Experts of a small language model.
Size: width 448, 45.8M parameters.
Experts: 32 experts in each of 11 layers, 96 squared ReLU neurons an expert, 4 picks a token.
Training: a variant of SOAP for the experts, 6038 steps.
Below are experts of layer 7 (counted from 0) of a mixture-of-experts language model. Rows are named router (the router's row for the expert), up (a neuron's input weights, with its number) and show model dimensions 0-63. Each number is 128 + 32 x the weight over its row's rms, rounded and kept within 0 to 255. Numbers have three digits each.
After each expert's rows: a language model's description of what the expert responds to; "mostly gets" lists some tokens that are sent to it at least half of the time. This comes from a sample of Wikipedia text that the model never trained on.

# expert 31
router:210127108057143151140161144114094135144106155125080124151110096155079115123175121155174108120111134096132122054164116115141139112082128117140055159129098147084158175130200129107133106114127140
up0:180130157114137111123127114174152110085121117139128132108164179166107127154143095139130141133107143171098131110153162171093135170114092110121190189099144110095188122079097127179149119130119178
up1:158167129109150147130079120115130168140115117129116181144131107151153090137169112171135151142063093113096079194169170135108132145104121078140105104148138166164124085171141094114114111135092097
up2:134083133112096143166110170119110108142111177047105167103085139189159114070169135133167131142165125162108125106109109167101122172164116121155127140106174127163105162128074181111134082149147186
up3:141116184085116099053150166116091146121132118079099181135121121147151073089154165170094180169128160059068130087099147154107095122141066128140118115104129112093150126153120079137121073177070130
up4:150122178133167141113122133105129149075180041111076193134138203176141111136154135117140216117164106133126109153115132155096136130153125163142151137118146155138109086076144117230128136113144098
up5:102109147105133112175098133108119118133114170078081182115053130148130156177143149091161150124109174114163138126137121154081090174152165141114109144106127136206083098151090138140148044114119174
up6:156119133140123137102114191142150078163116135035113176150136160131126125155163095065104237183135201105106103102107142144116122108113139099133129123132103174080117071106093064132165107125108090
up7:123151212128172135072129114108128081117155130109123192161132208144151152114120133175081134188134131163131140165119137120102149179159138136116135109135114163102157152121171117143129124158150106
up8:121064122123143107111093102073087095134110136157135164087150133151099127183207138214129167122116079140138145122099088099078106102143150043142123150173077131111095142096132191158123089148061126
up9:083089136162152077110133194062132172072146135131103077090116093165104145112136136125211090104157128135114079200070163123136162125112102097093154075063104104177167124120093113148134077136117101
up10:192145142113143190078084115124090110104181149107161046157185142153166143118158205162095138178136151094081131145111122167126143089138133150131114119107118152148099114131112122133147131126182108
up11:160098198158146131119083171107115148119155163066098120114166112169067126172125139108075148100103129126103084134135112131120131079066097079137133067113190098102155157084138095147187116160125118
up12:154159130114184137108165109070163055094155102136102154113086136112144178146177162125136107169154105170110083143110130113104145134106124194130172191067055141106162166179159100126131152100161143
up13:141133136136133159137111166137143137116145094129129173159127141131131105150103102139113164158129155135092140117081084136113143111085100093182151162145108141142065127088058108114183120149125104
up14:119172160123184109118089143082095162114156145089158079111156098149124175099224114153158154125048138044147124104122124080162145147075147142105106133154110148144182155129068120135167127155125116
up15:132111159202152064118136124113159106079164122147120175117106105190145100113125104127067146175120080167119106098174178157100169122188084130125126111134138119139129079081244103164121136162204084
up16:135130150165171185174153154118084111144176150139135137158078183189157150108142157122111140128211120179134126188096088133148139164129164118154178100077187123116125192127139128155147121133115172
up17:154094163114141066129102141092126124125118099102058154159116137111147106148071148129096109119120159124075110058090138151139126196014116148178139137135122119147184123170106130172200116177132107
up18:111120188098087148146111126102167087113161133130105181141112093150131125119092159081127141143161148138110097098190124122094192128135109163127109134121113126178156128116101125184141153124113147
up19:147136109144115144167044152138089147174084132061116140123166088148098121104110084118133108093124102115140143076119120184146154137172065154066080151102158097139154130139148095130108066108132127
up20:118160117125115174127172103128137082098114174142065161079117047167116159106155187177112148105145127120148186117115123106104100196082133103122134152130119151171157115107110142171140171139138136
up21:106097127108141108146084194092090156187131123113106163123101133080113181077162130176166118154098175112183191114133086110118160074093098085084123081107114126205139186170124156140118117144062113
up22:115130134124088131179090084107090085162087126181115144104109081116142128026123167134174162116118110116117211114135132152118112104096126171144141113129117139102171080127137128134090102175120140
up23:167094133115155168089155197131063115165068075140158137153093182196130136140152118085086157180142191149073103067185095185142118128140108141138122140082116139157124111160158116123153063158166074
up24:141116125154177136161062130070112100184126118134085154078132122123169051093124155140110102126129150114096196171172110091133146158052075137097168109116131138115145118173049124157120130195104152
up25:186159133115040129141121167098111119095151173149156166102171177091122099130052133133124201198121169161171096114151144134105109104082029172122125125159102140153099059096115073164113104106123201
up26:155173124120131095086133083150110117142152104119107167093168079131158134094185117090099092105149137179101075162078103118090073203153094114078152154120090082092146124056190197144200155132144108
up27:116055125166152108147199094126128094100137102154160168201068140137121093159193142164165107120160093081124160120073133115138157177120138081144146115115116155088127119157127161156099072150136120
up28:125123133153132093155164191148179108152104113132079188126132143102137124129204125111111097163183105133128107134132138163125138138146111089150117139091127092120071122157098105128174090158123055
up29:131133158102132127103155135121113121108113128138145161142081114161082136102096173117140170167119124156090157107112068129148098173116119121149097163175107116124137135153142112111108092157148108
up30:145155120097121122168094159202086107122131125125169153095127148083161166127114122109116168126119100180116171084196181164119177143114100167133118056089102148129152082164129081139087132103148107
up31:155146124129140109113161145094127158106117122167120092081124136182112101145165111116161138098135132071130088114084110101129127136217121165142148087164112090120099098132175197141163115141085141
What it handles: Articles the, a, an, including epithets like Edward the martyr, plus heading markers ==, line breaks and list dashes.
mostly gets: "==", " a", " an", "The", " \"", " the"

# expert 5
router:126073188136089114123115161146116147084122164087186154117082077075090091122112150145108141125091111078177154108172144142186131118148120097101100155137114129148075158095085121145102177077207104
up0:116190163132112169091085118130180107156135076069166169115201149123145031104116152108076176142162146143057151191063068153110169104092120111139131127102159146115122127119034086125099133134193138
up1:128112134126154096162122145092134147137138135145146192164149133111127158105133204126138178182116217116128183173217109148118111158080134098110112126116126120164114079108029063124129142167171131
up2:122155110145108152204040117146194136160185133119148110176167137127138102150102140097121231165113111083099123145214092175113133094069089115160067125159185122092120126133098123143110170225148107
up3:199129146133107122178127088116141066127157131058095133125059134131155131149161133124160132126188140136141116137143139125105124131147153087191128118076084141133106152102159105164121128127144161
up4:119081129141122141181081122122044107151089111124164157111124205143148109117073146134124154128091126110124165106129159118100137123101080136121084163095138098199127110138121168107122129105160126
up5:058087152169179131123119106094137148086149110119160209091150145128138101115110109168104130146153128130114149131081122132149138087149104113118092143135112067115087091078135104085127137074217062
up6:123101138126073115132106155176108110086156149124130118187157117165170085066085138107157112143139111087170088160083163162121113194097126135152155084047119112134139153115049144192133168140187080
up7:098106144188124055111115176145065122097146159141175174108110159159136085104147216088107134188115173116121126136107136138133149197085086065106103121108111110103071074142112073144163128122121120
up8:069128148125145138077132153071123086128110131174148171110139152156160212129109109111159126087149153149123075155060122171094113169102165163142136185119155098134159127049068118123130164101143116
up9:124106136156149112144109117148133124097134146138121142140095160169121156093095133153183153167161135145141110188096122095127183104126114173119119187100134153129110154112183182143124138121119146
up10:179179124162159148099129128186147092113178137141159117100128158143180061122093077126112162168090111154136101099177143107118093178095164165145139120097136167081148122142187200122139146093184132
up11:140127139141115150148134142121090107178126110068107191087077179198144065123132173156113137100172145105094113106125089155117127105182122178176122162094000135148138146163113197113162099136113183
up12:158132155095135100135093129130118099144143124097197147062154131156111117149131141182134126065145108106106120168113112124132217077108172119149126140104154098157166175121199219143139165144133085
up13:152130128159093069195118085154169138155127089158110166116154119124183063088166118222176111113136157127112121172086065122128145158132130091168116195084120107165164112127100107137121166161110101
up14:050096155122151168086127143119154124061142116095107102149100120090116163106162165126107113139150140117140118143076152110147134122183107077150161093036143130144176126127139160144096148157112051
up15:158076173194117160135156171151083187158122142106129120100073152142149116096094132173112163099206112122157137110147123115124094161137097178186140142116107129178142135167081125179137137139149081
up16:160099184106149129134080145121148134153103138130137197110167070131130088131143117096077109116080151135186099134089065144037125133136057087132169132127153128141159079112148129228160128187129114
up17:105088196132087115140158134120123110073120116178136124103124119162148033132081160069131132146112113109121094135118139123154143182120145160189139148093070080143118169098103165131111093183171141
up18:138133178141093161120130172170152091106099102153112140075111083121155140108094193131114146166177135100142117146130108131132185120118089126124193128077108143103195190106123122123142146085086082
up19:119123146101105099132204128139097134107132155127092117156132170162156095135123168137105181136138141117123176164173120135144200173157042147108154102164162125138153147114136144141146071137156159
up20:109126130126213166143148128169122125112094125107159150110173143161144004097121107140135133190168108198080126126139164131111140159056116119164144138061128086082093078162125069147157113111132122
up21:138159165162099109140140119110159107124135115082104151121173144186120161182102096132077137113115107095105155147193103176110119083121129125078139116199153138118116127161189073148159136113172142
up22:139111127169070191126123116163176053134138137085130168164160089168157132111185113105113104137114128103092152136183125122132208098116116118122123118096149106109101121131165158112103128094175146
up23:128101186108103183132085164210162119112160136109143092098109056110121180133103103045131178106090139156136117151169164102118136147102091092107125076153160134122148129083150084145174153139144122
up24:131124154153074141163104152142117128150115159099091148199176095172123098123105126125097149102121099113148119071160115140130087131156093119123122138086109104160191157071185039166142093195063190
up25:137144137139133104119113134063119188161106119130138202095123184102104118104173156126000179128170116137144111100179110090101067164102134118149107191124085185118196071139090088177128108159155161
up26:085101155166159120098105092129109142127057165087118131111168162147064120165129066084115174122109141106055180152165087116180125170108131112115142077161111132131183113149122219156147149132157139
up27:187145213113129109137092105143099108142186067077106152144151117099165132124167100145119108119166118146140079198127065114086073168069103133058103167077114107182122069114053090133098113118131138
up28:060070139114098138152116102118162110110116116140133110123088105135101094183075105162117163086113168137191149107129135114065137092096117129060116149187228109158178126122082174104130099133134114
up29:106086233093131153162113114114162075098188167137134136083099117148143117129070172148182158134104101123144134117215251145151103156141166094131116122082112157139138150156133159120144165086137094
up30:118104131178119100119164103067178114126168111114087128105144173170150114145180085154108108131155163105116118189126127135136096135115086100134104103117168107085122177108202135181109161159120107
up31:172114104130067126100119187137100100086134112086125131158148121134155135098081117111083155137177146123125078127155142153148184149127115099145153125108130143128117135160091182138185169117134113
What it handles: Commas, periods, opening quotation marks and paragraph breaks ending clauses or starting quotes, e.g. Alito commented, "That; Crossley, Alan.
mostly gets: " \"", "\",", "\".", " ===\n", "\".\n\n", " project"

# expert 2
router:139130133080115117079111150099076153161043133152167109138182162103134122101166125178119135109124188188113082114092131126089157177100119136115185146151149149105075112132087133124089167125098147
up0:187105167191125178133124149120159074128136136114153120104154149175088129147153121120097165108063181063143110133135170216099148179149087119100137136179147074082151111118164119136176117180134130
up1:139122168177106088152134099125083120114170142125057125117126165110098104144180125119136154144156136112115058114107148110105155135086131131133137081103133105137107144062184120157166139143193169
up2:125172157154155153079085116130096078126124132088068106145074140178126193174151136099093128102116157135142117168108125147074137104084124088143151086153104165179093122124168118180173133166118094
up3:089138182151089152155073087105156127147156135143060124134164149201099195120130105081149162143202106165136112094162141139121220100101144108154120161160156137099142172148115102158181133181104164
up4:163119173143129046147047108102115136094168191167107106086135141120126159102145088126136154140085174094086158104165153196113132160082104142126177174143162135131110088122073125193167119091096109
up5:082142105129177180133109098080110095076147107097134123115151171135117163105116088117156220150079166087130070158132125099137170105135182130150150159152195154120098142125105088156153139118103114
up6:164104159144140118131140111104119127133141140168086125140070097169128169141111115161101163138177113150089111148148153162108107158075125133082154157141125137120152064088098076158146092157150134
up7:154100164181126130190131175103187115094170100100110137167094098187168122126119173138133125155136138146110108075172110123104187124110144117197107098082095167137114130127143124147152103126115155
up8:138083182160159169119144111144159062070135139100095168125137110153175098093111121107140151144121174175116099144153133180104151209125095145154132091093101104165107122126075141181167094151131128
up9:110105222157157126144070188107117131116165129103172104095126153196129165065179190035103097172082194120087153144144165096121112137143140128141148203152147146102152092143149120152125140153112088
up10:182138131119104146169086083124119105133122114084117125222144101100143137142122142139176147164064119100142212097138103134104131152089030107126065176114143142050133144107124088100105113131140144
up11:156148185126108160154081118125166065090130112126144119202150165171156164065135125129131138167154194088152106083137171162084159088133176164125141209129071135151159221110147142102119088090115147
up12:084107141115150158151148185136120133125110123135099146104081207116098137070127121157178127087102173114112061142123089116109112115133135183092131099073154073110112125104099145206179115206159164
up13:107106186175152144153075109105130062118158130119129209104107188145128117090119110138157138133152153133076170142173150147105154166151116166126132104095123127110143068096153072192169122111159180
up14:146152161131046128118124128137141140108150089082023168141129125145141157112171145089128135111168077141164111179155154194147090092125179150119172178081107175127167158140129118181110121129200189
up15:132165139160196098116165121177180124086152127145159150167097092103145155124141141109162099159175137184097099111141111096121089159100131130132154103145160191111150101055129150149189134065114159
up16:145147175153146085090137133140166104115149116115068164108166131137138125117122143123127140126175137087113137154182127127085128192068113149108132145101142099125159121161080067180185099106132167
up17:168117149102133183120088136092105102074127157093136178075148093136163132123147100136118184187143155117105082155107125126090152190125122111122128118043090116094134123169125092132100122156129119
up18:111117122169135118095123136128136089070166114116086159168109123149112128165105120136130115151144126099108136136125086167121114142132119111150126135122107142115118138153108095134113106148173119
up19:096120164152074133136062153093193107079192139178140144124134158158119160089197148084139138111123128100080121088139135148116184116126148133146137107115105090130115128074171136171141104099130159
up20:126152144151104125139139130101115121146079086149132185112129190155179071132159161149100137124149101112188055116070108090124110143111079158157126088032057087166132201150159175149111081175128146
up21:120114192143097117125100114136109128074076155156139131095130149139123131077136121097176193144138119184120131092172127120102160157036109076111131126098143098143152071105062093189163131165129135
up22:116103117177147117124089117102122129107132146099105171117162125092158155120152107101153169151119169154126098186138101142124140142084101133141118179057109094122115116117080095193149116184183167
up23:206107137179051138127114130129159094117113106153083132124145168122163150121146197133153103144168117202118115119092209101126139152180129144101145154075068120099108186165167097170130113135136183
up24:118130144134118130180123105117136107068153108081106171132198130099123134094118219170126212176148149142127158156153080164123161117065065148147119106131060156139141149137154137134155084146150133
up25:193146172132153105100136039125137058088134144099100180133167140143085168130110070127182150064147119199151099118140168173109166133130161139092180122122164096119083145068117147135158056106119160
up26:120149158126167127121140075102134127086155090126105137168137125137119104142163123167102187120150103131110135092189153102137109160076098129121086123088150137130122152116170104147143090152145119
up27:117154189116117145153102112151103133123210085142142154102098105177108156101127132075114143153070170137131118114138133127130163121100171099137111112111103145101123172154150134197197120156146121
up28:102101139139106163199116137104099124121106133128166123159137169122191148097116130127102225149103177184137144150108172178111116131047088120123145094093107123093141188147108114212118138105119079
up29:140090179123152180116136096077111131074214090084093105119156132125144125098152139141155191190192114142095152118177128095121136187117119129099117123126091137136179166126127126163129125162176129
up30:140132167189091100138125094182152139076123136159151144155141157131155126066137154095137125119119098206168108071133104167109102159103159163087148151082091137152153161105127155114130175117155142
up31:145177167106087114139093127136104132128116157081161138126178092118135075070104153124102074181158146143167089091118111075113113191119022140094130150137144116173142146099155141172101143195075101
What it handles: Pipe separators and digits in sports league tables, plus opening pieces of longer words such as exp, conf, transl, sq.
mostly gets: " exp", " rel", " conf", " res", " acc", " inc"

# expert 21
router:103166122096141160110118176104142142097100134147160108179192068128144106093126130186159097163135173188139133151126096124157084091036114107077127148133084148187129123149131125106109182102095151
up0:099125145165118113137088130175131109117101130104166142141084110153147160093140133137167086070070139172137035137107094093135176177115098131128158128105177103150157134158111144159078151136138099
up1:150115113128087132115158095116164081145183132097140200107130154166073113152113096098093130117103102080073148192136177096106090142152210126166121174155088134124150149142133084164124091169092150
up2:080104165128095093106122151123131140154119133126167085135124096131129163142183139143138161111138107126185150151176165148093169108159092139101089075099138146099165115113142167153160130193131133
up3:097145139144102151075092155158138143157144099168133130197163133166085171094142061130118094124104129119080172089152119115125118078117102119117144047075098142217151103108154096169129118148140109
up4:172120163172204183126164123139104153117132117044086114173082174113153142122108097141150116101123135123179108154180196104151157115165130134134138117111242147130097152128163138120105167166169125
up5:173144171143119139181110079120067051119145124108166174148211156137137172102076107126141190106150105159099144174145135148100156149143120076131149142119171111064113102116102100166142090110152136
up6:124138170146158153111160113093162074096124105118086118145170092194099124098164193138136205167139111183111124117128127135128150122094153144108141116101156117085143141135166125137192143118131075
up7:156134162171164188111127097167129124138060078108161134120104108158170142156164123141093112102157098090129097111142108108116127116141116108132135116136088148123148151128137120176165168177107179
up8:086110205111167130138113115150168138096127112129133144099156172136138124052091090138126156151133138114070138131105148139133107123152106110162107196118199138116080136096121058121084077077131158
up9:100134084046116151054130116146152095113188112128120176175126144160145122131163163115125188101117143053093137179108159151116134114131099128143111115119115104162140171076113098136095130171155161
up10:134135143201138175130174145152129109119175134101108158126064189163200125130108155129153189128117147112112141151177142129140115144108104132104156124063122149138126141138047114160154143144102074
up11:157115154144132170099064163147145126109133121126139130161179196134126093188109120085152161179083137131139152151170132146104103142133115099143118121076173107072094128143111127161158120161167150
up12:171110127095187158128153145125161062068153108084136139115130122136127141117053158174141206168114105149074059157103115106125118142129114131156212077099120173134108169121153107151143145186155118
up13:170066123167111103180112082066152122155109129119081179115148105123137173085137152150179133133168091147154147174113206133129136108132108153106127081110119136100102138142187134166146124120113120
up14:175136144140157116154142096131125117151102110081118172110112169144102136104063188160121164167159145147161077139140166104137150139140134160074140134099108116065163160168133126151128118185102101
up15:124127148160119126125150137145086095134126092136193158158121201137127084120116105086165137152151132164057146134198103165108122178060114132150114204123151154112162165178106136157147114163089206
up16:149084118189093173133150151061136124080141151162095150135115069148145108119122137152123145126179174141176133151150180146156140144151137132124115106078101100107165194158160163168191062188170148
up17:134079182144111156145129117111108101141150140107152146115154152145171104095151200105141139136125148136142093142141176100098141152076052127128137112096076118129148122093135135199125138153134119
up18:040083145172087078161090152133138171147122098143096141158098164116198072131167173151155139147096102174146133150161154152114117182187099145150114181096078143135129122144112069150111043156082158
up19:123058156155110125095146135130109142128173156078119147161103147119119147096062117186124125159104107125096157144176113131121143179135149097163133159109086139061140142124079122205070122096143130
up20:128102193104216144146180174145150092111129132142120144099109088123120132139103053166098163166178126157117081148195140155115145147144131131088115118141109127146120133099159133178150145167139114
up21:155098149126166148124099117117093125152142098098121147164108169149125137116132157100148220143081158181098104139226107200092141156110092124135133158131116142091143081155023123147136106195151113
up22:124115138131121138096113149118142085175163108148122151220138140141080164105174095139093119141143139123117153110127155103090065020153122126127141096116159135199136084094207072173115103115182064
up23:081122114140136164102152107126135142146120127155113129102152115107113099139138130135148131062165137150133128157177166124103144101110053169159095106105140118222205144135145083144115135119179091
up24:107147119145131129157128167130056082178110149065103146143128168125192120177146136105089159119143151114082139217136097178073091124095077112157140095153041123188121149123120108130171093142117129
up25:111119134084165181171164132097107101104135135134072107118137090150169109176158121109116142122170130167118103131175085159130128087060148119133130142162172141221127154147133084162101157172190067
up26:147151141192152130107132145106127105098124089125125198117130155156118154148137088111149162160128163114097115114146142172112158125241066207140100132106100106155097113197144131130145117179153120
up27:098119177167146118165117152123108110089163133091082142147137166204113127117147132106124188105112112086138120094161128166124156096071105134118137107103103086133154158089171096194137082181141115
up28:112124136121196122166184134097082132108177099152121191117113197180195143146186114151139113105098158157074088156180150185139166158095137161158120147105143127166196122085145087110125182128163082
up29:070119188142116162161128098109116112107152103143110203095111132131138152106158125124084169180143082144124095136158151194090139175134150130108147141099120141124121114083125090164127145085194079
up30:191086158149119154145110160123176153084133120108066150091088103153149113104184089145114122108123126169088118139135156140100125116101109105129141121117148094093154102120121055206186134201132135
up31:174105126162178152119141091124138068117158095088104136119130156130189089172101108122117129157072159128099144145165083116121138068072067134100118205140179131174154199074102141168136162167112092
What it handles: First pieces of words after a space, especially prefixes like un, inter, non, com, cre, plus et, &, and small numbers in tables.
mostly gets: " un", " le", " cre", " inter", " ob", " non"

# expert 23
router:110093132108109094146122098093176133183138112132121129131104154100105126167210106106123087130076063093188120102072170139136116117111187151149159112174113102164156153078157154114152104150154137
up0:118105148115080147145159075051171103077130119129130095110117217166119082149120142158089127093135113122147109133148195138116190167109149164121162098133107116055116135088165139126135086203119115
up1:047113135089129119098151127108091176076078059145134100135081148112065116146141143166129090175155126136127156097114221136135149138173076107122177070137094110187149124173072129156156136142136071
up2:165155127116086148117055142125081118094144133108075151117151131125176127133092104178143140083108139147161148118148122168112180109154113171127121101148166152163149127131137145133121176144147110
up3:094130109119133103142183113114095116145148154119123184136184154179215152082114103139118099128121109122101152074107196175111172128177135139109111123113101135104158149190081176139162071168078132
up4:136118160178130167157117191065160079110136113120112163117075113130157159173135146150133146076127072063161127100128099148120112083185143143146126159128130134141130106122198173132145161179103102
up5:147141122161155128150073105123134117142124123155122077175145114108105116130106144084111136109127115086147112060164192102134174125088132117131137112081143121171116148092105123132129129190207054
up6:101150131117148170194172118109135123104146135102129076131148154123094150143118118129147111123076120120117125140127233164137159130141144167081128148132080080073130161168135099110110104131105192
up7:152132154159113126145150120143125141111146101137116118116081163169199109145107176181129172122041122105104141167110119107130164170059095165120146106100099079085088147135118210146130095152097138
up8:067127180158129198119133134098156140078075109144136143172100103139170139119107120084094102106098065129110164103105130094111116180083098115155152114158145075171097135181098114147148125216179128
up9:090106148095142124064187206095120147113116112145096119117091102129133093137141129098131136102126141089093100063149150137132102165149181130092086054093113124096124116105140114124154139205176115
up10:124087144174101137148141164129144126136108098145127111119129134147129169125111179128125128187114152129139111189051135188142123143171122189137143136055151101142172123135105058137126095124154156
up11:089098116151131106147098149124043153110132089130124134074101181135152116138167119136147140110152073127127107190101188091129174157159043123187119101115183095112117115137147094138093157145130159
up12:099109119115116076128099135093097138118120141046106146069165174138122107138134171027101169090075144121118114192148153192112109159153147132081124102109132127113180108114100084126163165164113216
up13:090119155136159184136132103115149148090134091130212158100143080161129115162204123078112152125072147136129108121122069155131131137146191114081149114110088148175119123120069134149108159200125115
up14:124115197102109154145088099124139153117099109127144152110112094158167082127110074125130170129132100116174126149119106142164172131157139129128079082123111159134087111111057156106093196185145106
up15:101100111098109114100108119126147070121209117153099094121122090113120110106158184107142127130083134127096110178133142163137137103148077150181097091130072091096159124102108073134126167150129094
up16:135049142141126255087109086103165113140152110188085091113152214140132135183162090148089137187137086122104142072092118120113106207100112150129168079099102157112151110097163111135149182118169092
up17:128112154140045115143177134137061160138085127138184125104088116106154146120089143076090164112129141121137142138122122130138125146059103101141168166063106134132174114138051122143122143160132143
up18:101145130119168112118161166140116136140166112156137119076075119140102140190136115068171192134146135105058140150091191108109150127121110085112111113146191105102113150127131119146134187199125124
up19:198111115133093118109084111095131131098125118159121127129156098160105116138131152058121121174147164146132110107116103121133134113114173089201147069113117151144135091180109125151163133157154170
up20:170142101173190044105065143132110146117169109137133152145148126151154089129173123114107122065152122136127106126070088141140175099177127099099119142153163130094091144154091104112067090132094055
up21:132067164122088138251110146082099127104154147135170108073158159135127192126128190086091115085145129136155077158134122095106150124094092160064140146122172079177167116101121126135102111195147112
up22:158112084179154116223187095088142158184144109105107137082149170173191123124123186167164128109134093134149130129142106145131137129135155194148111125102094150105151147118112106147125130190105134
up23:083147102102083089116177166152147140163169142110095131172126093164114135142185111181135171114105151135168139148115166152111119135175129134114094059138131111155119148167111071149097132187099110
up24:101156138118079080130113132164165132088144137110096087089153124086140114139150141091073165125148134132129168154125159114146110126061112123147151091149159167114078138067124133142099141086137176
up25:107147145160078133141056153082225156139178104117142151139115096118122148159146157107126077136146099112145159150136157137175122100148155152163139151166113121108158134110141154158115176194205112
up26:170078149176113169123104135104161034156221155092088160109107109159106151086118102122128161205159113147143121149152121135125117112100158104146154082092089118153155125128139076179116096159137137
up27:124092163164096166120154100103154030106163123115100112179140130153151101151095114100106107098163088095141141134207192090104180076097087084152130105110110122125100153143114122134169146186162119
up28:043088123145088185143199083129071118121187083147119107103125068130123121087139181123109099065121123112088112138173144111141119114156099160110099121139149060245141118136142114193121153135141089
up29:085124113188188098119133137154136084080170114102120145128131122122117046125151075115086135121075119106101121123112156153127153150145157151119101124043121095108064128125148079154081129146138169
up30:092106126147135151160122069091146111100144101144084150156127212142104117156157172108106147144102155120148131134094148171125143179112089127076161109119194091142111122120127109137148122108136114
up31:086116159175093126081125161083109089101137095131158154191126121161119103126163173099166135120117147114149100154142113138133156073098248157168104080087137124191081219116130109152106139174161083
What it handles: Middle or final fragments of scientific and taxonomic words like radioisotopes, supressor, exchanging, -idae, plus directional and county words.
mostly gets: " Wilson", "idae", " ±%", "or", "ha", "is"

# expert 29
router:199152073154106157137116105128089166154139087191170127095096151174058154128152080103172107124151072092139119091070157102093157132167122093119172148154091110093089131067119111109115079102105163
up0:162135126140166072124081122130128131149209091151120093100103123155141121142139152134155083160123076087099138122133104131106145137154156106149082138138132090132198178085107171136220194121170128
up1:125156176150156150103174093099161075112109145171118180076125134175117219141188190155169156077083081122180139115115112123146231149165196111172149139113130122149169134146108124133151130117173185
up2:152111113154091153146106170111132074124131138152132161151111110178143167129065172218116143105189159151127104125158120128166128104138134128125136088083166101084114155116156122154135113148082131
up3:140133134171095118150097206255117146115122113113081173096145082183106160137100184084111079138086083139135140095123136143096154131098117180126185139135034125146046140084064113125095141076158080
up4:171104111136078150161150071093079167105149103108169131141143080127054174115163060110082162143191108123167169088130127066094110127153093111069101127158072145105073190041141106155123096118153138
up5:163125143126071152102063119180099104141187118145127134118162141178167209120170120181080187129191112108132145118129239197181150087102143183138089145142141118124173167158105162152106139155144054
up6:138178101144140140155160068136143125105115073128118151117113158135146078108108081137088143093140116137114121184131100117116127106135128141166146090107102172163134149109092117153123118115126153
up7:133139122121182179160088127085151127113176089097122173113183177197108093151175112122110107144095144083154198089083146148118210142111099111129119147133155126098211122082074125143087092177068148
up8:118095131151144195144112134145168169092106110122113125159106204089146138135148111039143102088129038140094154103121153144116137121179166129160145089139039100161157135140145129142130137170188100
up9:142053144178105128090079106138134099078213106123106166112195092167161144141105141133091156158107142153105104119133133160120194121055135124122141109070106100118144148144142144153131132065148115
up10:149141081210139100097144159143147130112120128113115153181074149112123131161088099169167126103123092118117095121153123120147158080145161145109195202125141125064157098042205076113168119080100142
up11:124123128119138085111150085077151119124143118141112136123103138114130113178112077163187103131132150148179158111138117156114169068129153102129109172077163149156162097051166055177107210187174105
up12:167167179152143113150194136106176105109166137134100105106089098151070133150187170112111128172179123173116098162151136107121177135137133105131204100080138133140073193142156060129081112063145080
up13:124079138133126135102092155138081132169084080105136110062073148090107123134114124085178146137112095115125126168132155175117112134115085160155176092151028098140112083132082073146151067124177178
up14:093115137195165167091120141147099113145069094156115115088103159112127161122153118116208127123160175130047103139168167100106125222146164163151162122112083145113125172087091095131147127128136138
up15:108134122089164134065127126113120130071150117153124131100081092222133097182092149124143123123132105109105116112123148118086138156159113166148094121129119111119123096080139137136150130125133151
up16:049124137127088137174152144084118131159144140212114155191079144173117129156166178114216146140145117136136156111135170107172148135196103180110134134074136116099124122066159114157125116115128160
up17:110121135110137129126152151082079138112088121120138198101069182093149149162210137169100134097117078132118140090117163079111126108150050145090132113142137133142115108062079134142104109094140132
up18:125168108133116097092085131131050102154076105107118200118159160123148095147148158144175170167105111131114144165137132043093129120155058203142144105093096077157162126104083142141110127194148142
up19:119099087155189113077133049099140162109167051086064116129107143109144129099109117100136145131138156141110154156109195137105163130162126155149145173056119165082098143173114127154200135099115156
up20:160186159129129167128072145061113097086100155170118165122129168116103144143134139144149176109137163085119135168153083095082142153122136129138128184128142155157134133159069094146132159162145109
up21:134121124130156080134145082065104161131159147168112083166085073128124161111183135147028149142093109144115134129111086130039135199138093150143189176133119110185169111105127161149102128139116170
up22:167134092141130146164017131074161092142153141125186106116063119182089151166147068169155151085167085104117140122156136027123194122157169095127141139107113107120151143079135134151108110100120146
up23:105138137077113130114084136146165115110135101168150130126144129137100144203146045175165074134113122137156108111111202141105185141157095107124181165145138160177100098072143124136218135132090048
up24:192139158123127202142156137082121176149183132116114127098157161157145113101155114103154145174092144066182106137129154078107189085187097116141141120115135131095088090101152118149129196134199090
up25:150139172140131158105166179136078146140159222151135136153130131138089059118166131135133130148149074143112107118157097144151177101109115074115143125130110147109117173185107100116202125146158141
up26:225139120130165081098100121086128116133144109149144141151100161127135143168123145135133213149175173094046162082176119119114122094101124145114110151148185164110133078114069109150122043199127099
up27:128127139155154156142097078115068122147161132115115205129133119133112147140146119159117105167152072091126130131087140130082125109164175183130145104163145166142096151118124135169102078152059085
up28:051138144155110143151165029029108070145154177151149129116167127134086144098152174121157146133114151153143157191137128116145128160115135183102080155162118099169131171074141130104120104172080119
up29:115148167123130113179074116134111176110118145154124121116128104156080085084125180153097125136212149143139136073157148091153093132103148112095079125130131089156123120124066125172089159160162134
up30:102131102191139128159167086135090138121136140167144159115100078170097147116161135160143094118119092088140111163186171116114165131155129138167120026106072126171189100119087127185118136156113155
up31:148071145077156066156069126135099108149137088094122113150117044134101181148160130090093141134111172116144108140137163114137140144092074088118166062132139090141148134108098113129103105120216129
What it handles: Cells and separators in astronomy and sports tables (MPC, JPL, PD, scores), plus "the" before a place or event.
mostly gets: " ed", " Ed", " JPL", " Pol", "|---|---|---|---|---|---|\n", " prop"